Weights of a small mixture-of-experts language model, trained from scratch on English Wikipedia.
Size: width 256, 25.5M parameters.
Experts: 24 experts in each of 14 layers, 2 picks a token, a softmax router.
Training: a variant of Adam for the experts, 208M tokens, 3168 steps.
Below are experts of layer 8 (counted from 0) of a mixture-of-experts language model. Rows are named router (the router's row for the expert) and show model dimensions 0-255. Each number is 128 + 24 x the weight over its row's rms, rounded and kept within 0 to 255. Numbers have three digits each.
After each expert's rows: a language model's description of what the expert responds to. This comes from a sample of Wikipedia text that the model never trained on.

# expert 7
router:151135119148150124086098180126111130118117151136151141155166190119156086128125141118089124174116126183154135109132109123148136149144178102123156118188147157124142121099138122131117144128142085135133135113128171196151145145111161114151141121175117089153128118137121128132121117169076085105112164145115126114137150121135123158101116161129126157116098121121138110155145192091120111111144099109162109123171183107146099158126138112147122131120142149140143144137121135119110125115131154128160130104140119103122049145147136110152143107105131099094129156086122126143132109102128122126121177135167140133156105103157125143095124153122149166127109164114138141092165101199128110153139135104103162146083175120120119101111144088126117118136130162105096125106092112108154151117123131
Description: Prepositions and verbs after to or would, such as about, against, acknow(ledge), cause, plus == heading marks and ) | in tables.

# expert 12
router:112109122119131136122138099129146117129096105150121120135162101163129116177134144119108112156137121129135124096160125093139126110127120161123085131148150092143098145073124143087097112102096150118124141111120117132147120115150096159100145133125153109166124101156163139146142153137133156125095158167116137158114116132146067121125182128143116159119185143107139093078129089155076128139127136160104125068113098153087123126146111129151128121120139173125102161124158177132134125104079104083116118140146131091126124119133102159112080162160118146158162123102158167131133111118139094085138119107135100119111165154079098122143117131089099122102112109094133151132139134130110132092135113159112101129092151118122144098140158117110120170082139171162149181118118183141103115131097099
Description: Plural and noun endings like -es, -ions, -ations, -ings, -ments, plus is and was after subjects, as in Shippey writes.

# expert 15
router:110127154142141120112172108129142092123113127152074130124108134108099152152110131129131139107166129134141130098123098141136113111141094156145120170089112144136134104101205125121142119143158130128148160111117157116096125123112118136110146164155093125128120130111120125166118135132109122155135131134145144120109051149099127108098106077135092106127158169122139154148103132099107116131119126150083172132146117068117188139147143101165139129072099125139124130095099135132153159130110098152184151121154139126120121153174109171127092088134110136147116105095096106129125099157142149076114143178140144141102097117097108102121139115127097137181110152103118109105127148086130162111134109106163112123138114174105101138116163126200128114115126152127145169081148122127121103137112113
Description: Short letter pieces inside non-English names and words, such as Nar'ab'ini, Hij'ab', Ket'ap'ang, Sil'es'ian, Cear'á'.

# expert 4
router:094110126092100074158132107128090150112086108182146165140093155172091079150093123130153113126164086108142145111142114132105123128104116139150097151146129115127163109135125137118103129122145132150120132122140155137135073177177121129155109128114115150103152123139122150154142143139124156132124123122062105130080074089115149114071131103110185136138114152139106124111135099140120142143109165174145092151105082118113127101132102142136096131111119105102072106107141134125132127121137122139159100115121094143110156121109098122135131121133101127159157185130173119158100167116146131115135134114118111141126097104142117083156135108131127093127132097134125102179137131167160103120107099144105131096163145126085126169125116104126179094126121121130146148102172113105078132112129106
Description: Final syllables of names and words like -an, -ia, -ino, -on, closing parentheses, and headers like See also, Personal information.

# expert 14
router:139142132167174169108141103155133121116146139133106117114094125111128140135094134073106160117093097133116177095094118129125108149158100098106154131151128127106102111140136116113125114138106157157166124134151105085170153100098102099143138088075114157131129105112152140156085143100145136135168092136111145097158160154138149082150112160173186149134134144148141105077166126074095119126162145131112114094109147135137109107144129115140164155105123126148161161098138128120148122139100110125112151108129144145130120115079094185120135133111142132109117108160121123163152145102121120125138136124131101132176135132129163150138115125116185122117148127111094145158106137135110109158110121149151131076142121142191128130112094187109107180125150088139108136113096091104141159128143153
Description: Number tokens, mostly 1 and 2, in scores, years, stats tables and dates, such as +10, L1, 2005.

# expert 9
router:089105144102126127148152130167122122161140109108124170139080107138132154124112131150153132141096132123153167142137099163140112152131131097100117145130095117141086102132132112113150119133151121165160120127135123131136124151137125180140097132147175111154097146155118163151140123127120115151138138168095146109100093106165114122149162103137134123090137143161143181117117062100127153112152126131130110105065103163120117090128126138144120110142161129126082116125125103142095136150112083140144090146126127107157163124086126113098134106140140137153157122130114131173083110132124199127195103143132118140109112137078175139125115132142120113137105092162146142150099100110149117118147164084144087147126088129118122162111133129107174141093164171123165154153118142081102137108122078
Description: Closing words or suffixes of multiword names of places, events and organizations, such as Island, Cup, Awards, Castle, Festival, -ville.

# expert 6
router:140107172155146113132155137133082134152124137123101139144124098097155125133126129152103104116134111134111142152119082125170112128123106137115093112183128099120114130137116112135128098099142143166140112131180119113117173142126168083145124144107158161132129092166141114094095169099120096094130122112103174116136114172121095146184144072147127128109140090123146096150127143136170139091152105130070155125090127162116059108120120120113098087165128140139091134104146134103154128130142109098120120139103110141154105141140117127141119119163167095133160099165101141135120125130128111129150119120074168078133113135123120120128113089139137125086106097138171151193135114131131107112115197113132131149084147119092126131170137128118115141120149146140122106169107143119101104131124085
Description: Adjective and participle endings completing a word, such as -ed, -ated, -ical, -ological, plus km, east, west in tables.

# expert 8
router:177182101169079095133126133130135130144095130162139097109158111138128134157109073135151139126127137142073121159160116154101078116132055122165149125093138108115117097136112095129110116130140110129093135125081114138113117122125184125128155128105124173113172123172150129125136095114125117128119118099111114090150192094151136159103109172070128107148121141142115129145113153152130109141121138125080117153190176130114147146134144096097136132149117148147115136130096128151154118130130169194104132139078116146149143130128138093118145160111168146111127108118116139091132107154104149154124161128170097123124128143134125145132112150138124140107119114167143079103111147110112182161132124118146118104127129127109112121103128166108158100127099127132129090138134070157114158140123140
Description: Second pieces of names and words right after a capital initial letter, such as H-ud, H-onn, Reg-ency, vult-ures.

# expert 20
router:142128121103185170131093074111142153089144150112117131115143155099125111066156119105148111133139133115114133154081166172152125161145140141080111107104142165131107127124122145154088096158128143087112104128150148111142131109162136122096138118118100086149141136106146078116176143140126161148116122143158121114169152153138178115108094116105099100142100132151129117152157146141128094143130082143132120102124097134140101145166111162105141126139114122142161163146170135117133106151094153102111131096131138138138118139130161111128138135149153151107124118138126129095160141168096097117138118095126180131127102159129103112172144124129120151157138109155107116081158128112067112115141118128149140136104144101140154119143110081162103154124140059142061168152144112155127103100120154
Description: Word-initial prefix pieces like con, comp, des, pres, exp, ob, and middle pieces such as gl in conglomerate.

# expert 23
router:169110126154081098118103120171155111140126121105171131152130118137144161117135112153146126109101125109154136164170100177154125132105175099166111139101121122130127112177131138116123105101157147149055128158151127113092133150102154150169139139166125142128172140098125164153122104117133134127107084130129114139114117128146137114135163146141143138099166156158135173142111106121157162106184130093175121114147105149121146143129122118108163144158135158135112101083097060149137152130122108121159138132093123118122110153131122137092109158113085144146108138110128098122112126105167145124147138147124109066140109145119151135163159117149191161150093177132083094109132163128158118126075104094118136151131125168103133154115145079162119122107131140129106147134116127128158134120149112
Description: Pieces of taxonomic species epithets after a genus name, such as B. 'long'ipes, 'rub'ra; also plain adjectives like long, deep, low.